From a checkpoint of a small mixture-of-experts model trained on Wikipedia.
Size: width 256, 30.3M parameters.
Below are experts of layer 2 (counted from 0) of a mixture-of-experts language model. Rows are named router (the router's row for the expert), gate (a neuron's input weights, with its number), up (a neuron's input weights, with its number), down (a neuron's output weights, with its number) and show model dimensions 0-255. Each number is 200 + 40 x the weight over its row's rms, rounded and kept within 0 to 999.
Before each expert's rows: "comes after" lists some tokens at least twice as common just before its tokens as in all text; "mostly gets" lists some tokens that are sent to it at least half of the time. This comes from a sample of Wikipedia text that the model never trained on. Tokens count by the router's weight.

# expert 83
comes after: " f", " p", " l", " w", " pl", " c"
mostly gets: "ject", "ract", "cess", "ribut", "pt", "re"
router,169,224,205,208,263,158,214,190,237,198,234,187,183,172,197,266,234,171,253,185,189,158,214,143,186,231,213,241,262,282,234,221,217,250,225,141,183,242,173,191,194,155,180,149,145,176,210,249,283,124,185,260,218,248,177,213,145,163,207,205,180,207,209,177,190,200,187,183,141,149,191,196,233,240,101,239,224,128,158,160,109,186,219,235,263,226,205,224,197,160,192,236,143,146,214,211,190,139,210,160,199,185,138,253,168,180,145,189,192,187,237,120,211,155,146,192,293,174,209,177,123,184,245,206,239,180,259,213,139,166,202,286,173,230,169,143,253,160,201,261,182,182,193,224,242,193,141,245,133,263,241,212,204,209,138,142,184,163,186,219,154,201,193,158,181,146,205,226,224,193,225,137,279,295,170,215,282,161,241,140,156,174,234,243,190,206,243,261,158,208,227,244,166,141,246,208,238,221,159,168,153,194,230,135,157,161,172,199,170,152,250,158,229,158,238,184,261,172,244,219,202,142,180,269,215,215,151,208,207,230,288,206,195,216,213,212,184,242,207,196,199,221,189,152,217,263,133,140,319,229,169,233,191,156,238,202
gate0,255,249,186,241,218,197,203,171,181,201,203,256,140,142,135,191,244,205,225,125,206,232,215,183,141,212,247,194,170,221,192,230,151,139,204,127,287,338,224,134,184,204,189,247,241,221,180,154,197,197,227,227,173,280,226,237,224,194,251,159,177,241,200,134,258,150,194,252,208,170,285,218,145,180,138,222,247,154,188,95,206,178,177,190,174,185,191,249,235,174,184,213,193,208,179,187,173,119,179,227,148,245,195,188,255,216,134,228,187,225,229,179,234,164,240,224,225,224,186,131,133,192,230,172,240,194,296,257,209,225,212,265,255,216,132,220,234,238,160,236,252,212,109,276,218,254,231,155,191,194,178,198,255,311,123,155,258,191,213,191,225,219,154,177,144,203,188,212,179,167,192,211,212,139,221,198,179,266,215,164,165,243,169,255,182,115,196,157,184,230,134,195,231,186,202,204,201,168,183,196,250,218,165,199,210,317,258,174,223,183,211,171,171,231,183,233,209,183,236,238,242,208,181,188,171,242,168,138,231,201,206,225,185,157,251,165,164,182,293,231,263,160,181,216,239,225,144,256,237,216,254,209,215,218,231,187
up0,218,189,180,182,217,192,193,88,212,180,186,166,172,134,134,205,180,164,228,182,247,176,272,172,218,173,216,176,191,171,211,240,207,239,235,171,227,213,185,270,205,111,165,182,200,222,249,227,221,255,202,185,218,323,143,156,194,244,309,204,208,162,166,205,201,204,239,207,141,237,219,209,217,237,194,160,163,148,219,108,229,231,218,169,277,201,173,172,225,190,201,179,279,180,197,148,226,168,213,175,176,249,219,192,216,168,207,236,194,143,165,213,250,181,135,107,179,215,200,245,182,180,154,230,235,204,191,120,157,148,268,245,190,233,178,106,170,209,165,195,250,105,220,152,208,267,192,226,229,219,207,184,206,175,219,162,135,156,154,242,179,223,277,174,244,231,172,126,139,209,185,199,236,180,114,188,160,203,248,249,179,212,201,194,194,140,220,203,232,228,228,180,221,193,253,230,204,215,254,190,216,237,152,266,76,188,159,129,165,177,223,172,255,187,163,185,220,268,224,214,213,196,245,138,161,155,176,219,238,206,190,157,180,270,137,191,193,181,224,151,239,282,246,220,160,77,226,174,241,166,192,186,255,174,180,161
down0,195,153,239,258,232,208,242,206,297,243,191,190,189,194,189,241,157,221,201,268,145,159,173,189,293,174,208,195,136,243,274,178,121,198,195,261,178,275,182,239,178,257,209,213,125,227,199,263,189,148,161,269,205,204,160,223,229,246,133,207,217,204,223,121,216,185,234,238,242,223,201,161,119,140,297,171,129,225,206,168,193,214,151,238,198,231,249,213,205,134,198,229,183,190,231,251,220,233,232,227,189,211,225,229,178,194,191,231,222,203,214,225,226,174,217,215,168,224,147,238,228,248,198,191,248,268,200,112,177,291,278,224,182,253,158,218,213,210,191,196,268,174,225,116,203,233,241,202,191,200,274,244,166,145,241,176,314,179,292,207,200,170,205,231,172,242,166,180,209,207,152,154,269,226,168,187,261,164,234,179,249,193,138,228,191,151,142,197,152,212,180,136,201,205,210,202,205,209,225,193,218,178,264,139,204,168,223,147,167,221,183,244,191,191,155,230,164,189,178,190,217,205,164,118,218,182,167,204,247,225,236,159,162,82,145,194,100,203,238,214,182,217,187,258,135,248,233,115,237,197,252,189,213,173,194,227

# expert 56
comes after: " L", " O", "l", " D", " J", "L"
mostly gets: "ston", " York", "iam", " William", "gin", " Roy"
router,185,262,147,150,290,158,228,205,239,221,238,151,201,165,246,211,214,298,222,184,194,215,222,165,160,163,248,192,229,155,123,228,166,235,263,180,126,180,225,141,148,262,213,181,163,182,218,195,117,241,237,201,207,188,202,223,180,196,158,270,190,146,193,219,245,230,234,290,246,175,157,228,254,181,208,118,139,158,214,173,228,195,207,218,296,225,154,176,121,251,221,181,121,230,256,207,178,185,170,164,153,215,166,215,145,239,223,166,191,137,232,310,237,207,197,176,231,173,193,208,240,223,217,205,246,211,238,279,217,227,202,183,244,161,193,215,231,217,187,173,198,206,229,317,217,166,212,146,200,182,182,195,171,187,204,158,209,180,105,155,173,179,193,243,133,162,197,183,138,158,171,226,161,205,183,150,215,174,282,189,186,189,138,211,189,154,205,277,130,172,261,171,240,177,237,187,140,276,214,165,185,191,206,200,187,175,152,245,107,122,209,285,257,215,193,214,245,213,243,184,196,278,140,193,149,204,234,186,217,236,201,141,206,239,227,200,198,218,228,226,276,195,140,181,164,198,222,152,182,265,251,197,165,258,203,223
gate0,199,165,235,163,133,157,193,236,234,192,210,154,148,199,193,214,108,237,226,171,167,226,211,218,176,152,199,158,203,189,182,282,228,230,296,185,227,241,162,226,223,196,259,136,191,195,259,227,174,144,221,230,218,168,170,205,173,118,175,197,227,289,179,156,185,205,169,197,216,187,145,137,202,162,174,250,200,175,192,249,225,159,219,233,235,170,210,218,236,262,218,229,225,182,211,182,148,136,249,185,167,234,174,218,235,126,228,167,147,181,172,155,214,229,193,149,187,252,189,244,223,203,153,235,199,171,212,303,224,174,223,201,237,253,168,260,247,218,204,255,221,151,221,158,218,252,217,235,223,194,292,232,128,205,190,186,244,166,80,230,175,249,184,148,192,158,274,224,177,194,197,207,244,237,116,249,179,140,230,224,175,192,240,172,241,190,217,213,217,225,154,132,141,214,184,219,147,201,215,200,180,197,134,228,214,199,196,176,100,187,258,161,257,209,164,167,288,231,161,167,206,274,196,206,189,220,180,209,204,184,203,254,120,231,141,226,191,198,227,213,133,179,195,146,186,256,307,123,227,148,187,154,169,160,128,321
up0,125,193,216,223,230,197,211,213,159,188,247,160,177,190,211,183,164,208,292,167,193,233,130,227,188,207,239,221,171,203,195,194,263,211,131,220,185,203,205,229,218,172,177,235,135,117,228,132,192,195,187,169,202,197,149,188,235,249,238,192,218,182,216,224,239,173,243,170,160,220,186,264,192,170,234,203,166,142,137,227,157,187,195,156,157,192,213,213,152,219,148,99,185,229,230,177,206,203,301,210,139,216,135,190,122,273,188,252,257,207,189,260,139,186,184,231,211,120,162,208,170,240,170,175,186,91,218,227,242,53,239,125,222,150,169,154,215,150,116,199,221,245,188,120,197,129,197,178,260,174,200,161,188,158,221,194,155,222,212,210,183,244,194,214,278,224,225,178,218,142,199,189,101,143,202,202,207,171,161,185,266,157,160,237,223,175,161,192,170,162,144,212,261,250,191,164,182,242,231,237,153,223,147,191,122,232,231,198,197,148,196,233,219,246,244,234,235,205,169,149,163,178,233,192,161,170,110,210,237,207,213,174,191,117,177,189,206,247,113,108,231,174,239,236,276,198,218,203,200,160,236,241,218,220,197,193
down0,237,173,194,130,218,263,213,249,169,239,207,192,226,200,174,256,170,240,223,150,217,139,270,241,226,178,173,223,216,214,277,159,161,159,183,234,198,166,260,244,218,218,178,193,207,190,149,265,163,218,221,162,195,158,158,135,231,126,136,162,156,164,134,246,244,154,229,268,163,213,264,203,186,197,176,251,161,229,223,210,172,199,187,247,141,233,191,283,182,203,164,191,166,212,198,160,202,193,181,188,205,246,184,225,149,226,211,113,134,205,183,234,286,149,267,193,125,259,234,142,181,225,199,121,213,254,197,223,188,197,127,153,199,98,204,192,174,208,207,210,225,193,257,244,229,178,248,164,245,208,191,235,213,162,258,209,227,295,129,154,242,199,191,266,267,164,253,222,184,208,183,247,230,196,236,200,144,178,186,253,195,278,261,143,215,219,242,227,254,219,217,204,221,171,169,227,195,259,212,160,265,194,129,213,236,196,211,190,216,221,209,150,167,105,191,164,171,189,238,214,179,171,232,143,229,206,197,147,175,121,141,118,218,160,184,222,253,236,210,253,185,208,112,144,182,153,183,228,216,168,205,213,289,136,264,246

# expert 58
comes after: " v", " V", "or", "it", " P", " t"
mostly gets: "erv", " tra", " com", " serv", "|\n", "|---|\n"
router,188,231,197,190,201,192,176,199,204,160,239,209,102,190,246,189,184,240,195,175,256,199,238,209,135,170,176,191,239,179,220,156,226,253,153,156,233,70,184,178,146,191,239,203,147,208,201,142,180,278,199,168,193,147,175,162,175,149,165,160,182,181,190,219,215,272,188,278,288,146,205,186,215,195,183,209,222,201,134,204,172,162,243,243,197,239,187,216,99,277,174,265,198,118,182,197,204,218,137,160,137,245,201,174,232,246,139,141,200,215,256,179,235,216,151,168,279,186,175,324,175,141,197,186,151,212,172,168,216,208,191,167,149,245,139,221,210,215,174,107,188,154,190,185,229,176,233,172,159,184,224,148,198,187,96,173,202,222,290,247,212,261,185,197,193,164,158,165,163,188,151,197,225,140,166,198,255,178,179,152,183,314,235,198,189,216,226,219,161,226,214,185,246,267,221,215,180,202,250,154,175,204,186,181,91,178,219,225,187,138,206,215,180,233,213,198,196,261,197,112,191,187,286,177,140,225,219,145,228,161,228,250,189,137,227,267,214,211,224,254,210,237,225,248,189,223,159,175,226,161,201,174,160,267,215,227
gate0,223,113,190,246,198,132,172,219,297,202,238,229,147,261,170,169,255,176,178,182,224,173,189,203,220,234,174,151,220,132,118,239,211,205,245,244,220,215,155,209,167,215,205,162,232,143,211,239,201,208,185,212,248,266,198,183,158,173,211,173,165,118,201,245,212,212,184,220,179,206,285,166,237,153,225,179,206,189,203,165,256,146,200,187,222,225,232,235,189,175,174,250,204,167,226,138,264,207,265,114,222,243,200,191,161,194,226,189,246,316,254,185,201,244,185,207,231,244,185,227,217,242,119,234,175,252,192,230,203,182,209,248,199,199,174,185,194,186,236,172,202,216,179,240,113,292,207,251,212,228,211,137,277,209,170,211,169,192,185,275,269,225,198,175,124,193,153,231,191,213,148,161,227,118,265,131,200,171,218,201,223,184,236,198,180,168,203,177,62,184,193,146,209,176,193,206,109,218,195,183,188,120,243,203,162,151,162,152,199,255,183,191,270,186,180,196,257,235,223,210,113,140,245,210,126,208,77,186,186,170,239,170,123,163,227,205,200,250,195,213,214,185,217,170,230,269,194,168,262,141,210,202,205,157,142,216
up0,213,172,195,175,174,199,228,169,234,231,190,160,122,214,229,211,178,300,213,125,193,138,301,246,154,167,185,191,156,151,211,135,193,236,203,267,206,212,245,247,187,248,123,95,180,243,223,314,192,273,162,245,164,181,175,213,180,223,233,177,266,231,131,202,133,153,201,211,177,130,210,157,225,163,189,199,163,138,211,142,186,174,224,185,131,132,150,185,166,178,227,204,188,203,212,61,263,206,200,132,237,174,230,192,215,120,166,90,216,231,214,237,207,171,124,126,199,173,177,167,207,162,249,188,174,213,136,176,173,249,213,205,160,197,204,178,176,168,263,293,221,289,188,209,225,146,192,229,197,190,160,165,213,144,195,220,199,197,207,236,174,200,197,211,256,117,198,160,188,148,181,213,185,201,175,253,172,227,187,244,204,174,168,162,237,326,256,187,173,246,159,223,190,215,183,237,206,208,248,247,207,221,195,210,156,193,226,228,179,201,229,278,190,215,169,206,192,218,202,245,166,182,193,238,185,143,175,199,145,243,166,200,221,202,169,235,201,235,241,238,255,159,246,218,200,237,222,223,185,237,179,307,190,236,198,249
down0,180,176,128,283,162,170,160,152,239,175,292,168,176,77,238,165,141,250,194,157,146,198,193,173,125,192,190,158,231,209,160,242,123,192,167,206,215,236,202,180,206,188,145,247,200,200,166,130,175,143,222,119,245,178,179,181,148,171,153,114,254,203,183,261,161,271,178,131,213,238,274,180,214,244,226,157,248,248,147,122,185,214,195,168,198,154,231,266,307,205,178,240,193,178,170,175,165,232,211,248,254,205,193,141,163,242,277,194,143,229,195,220,144,200,164,266,205,208,168,179,234,217,211,206,230,220,173,190,147,153,224,179,165,173,177,220,203,217,207,162,238,210,202,161,209,223,97,217,188,229,200,186,168,219,258,166,189,236,185,186,175,211,234,118,204,273,226,147,205,226,189,232,178,233,213,188,188,243,241,161,169,222,228,173,195,218,205,145,206,181,258,223,183,176,185,204,254,176,224,207,233,225,185,246,151,224,131,155,133,127,162,103,205,254,125,104,172,211,223,184,231,201,279,205,192,189,155,181,196,168,173,270,228,183,226,176,243,155,151,204,213,184,155,259,188,225,196,249,284,178,143,225,173,168,225,147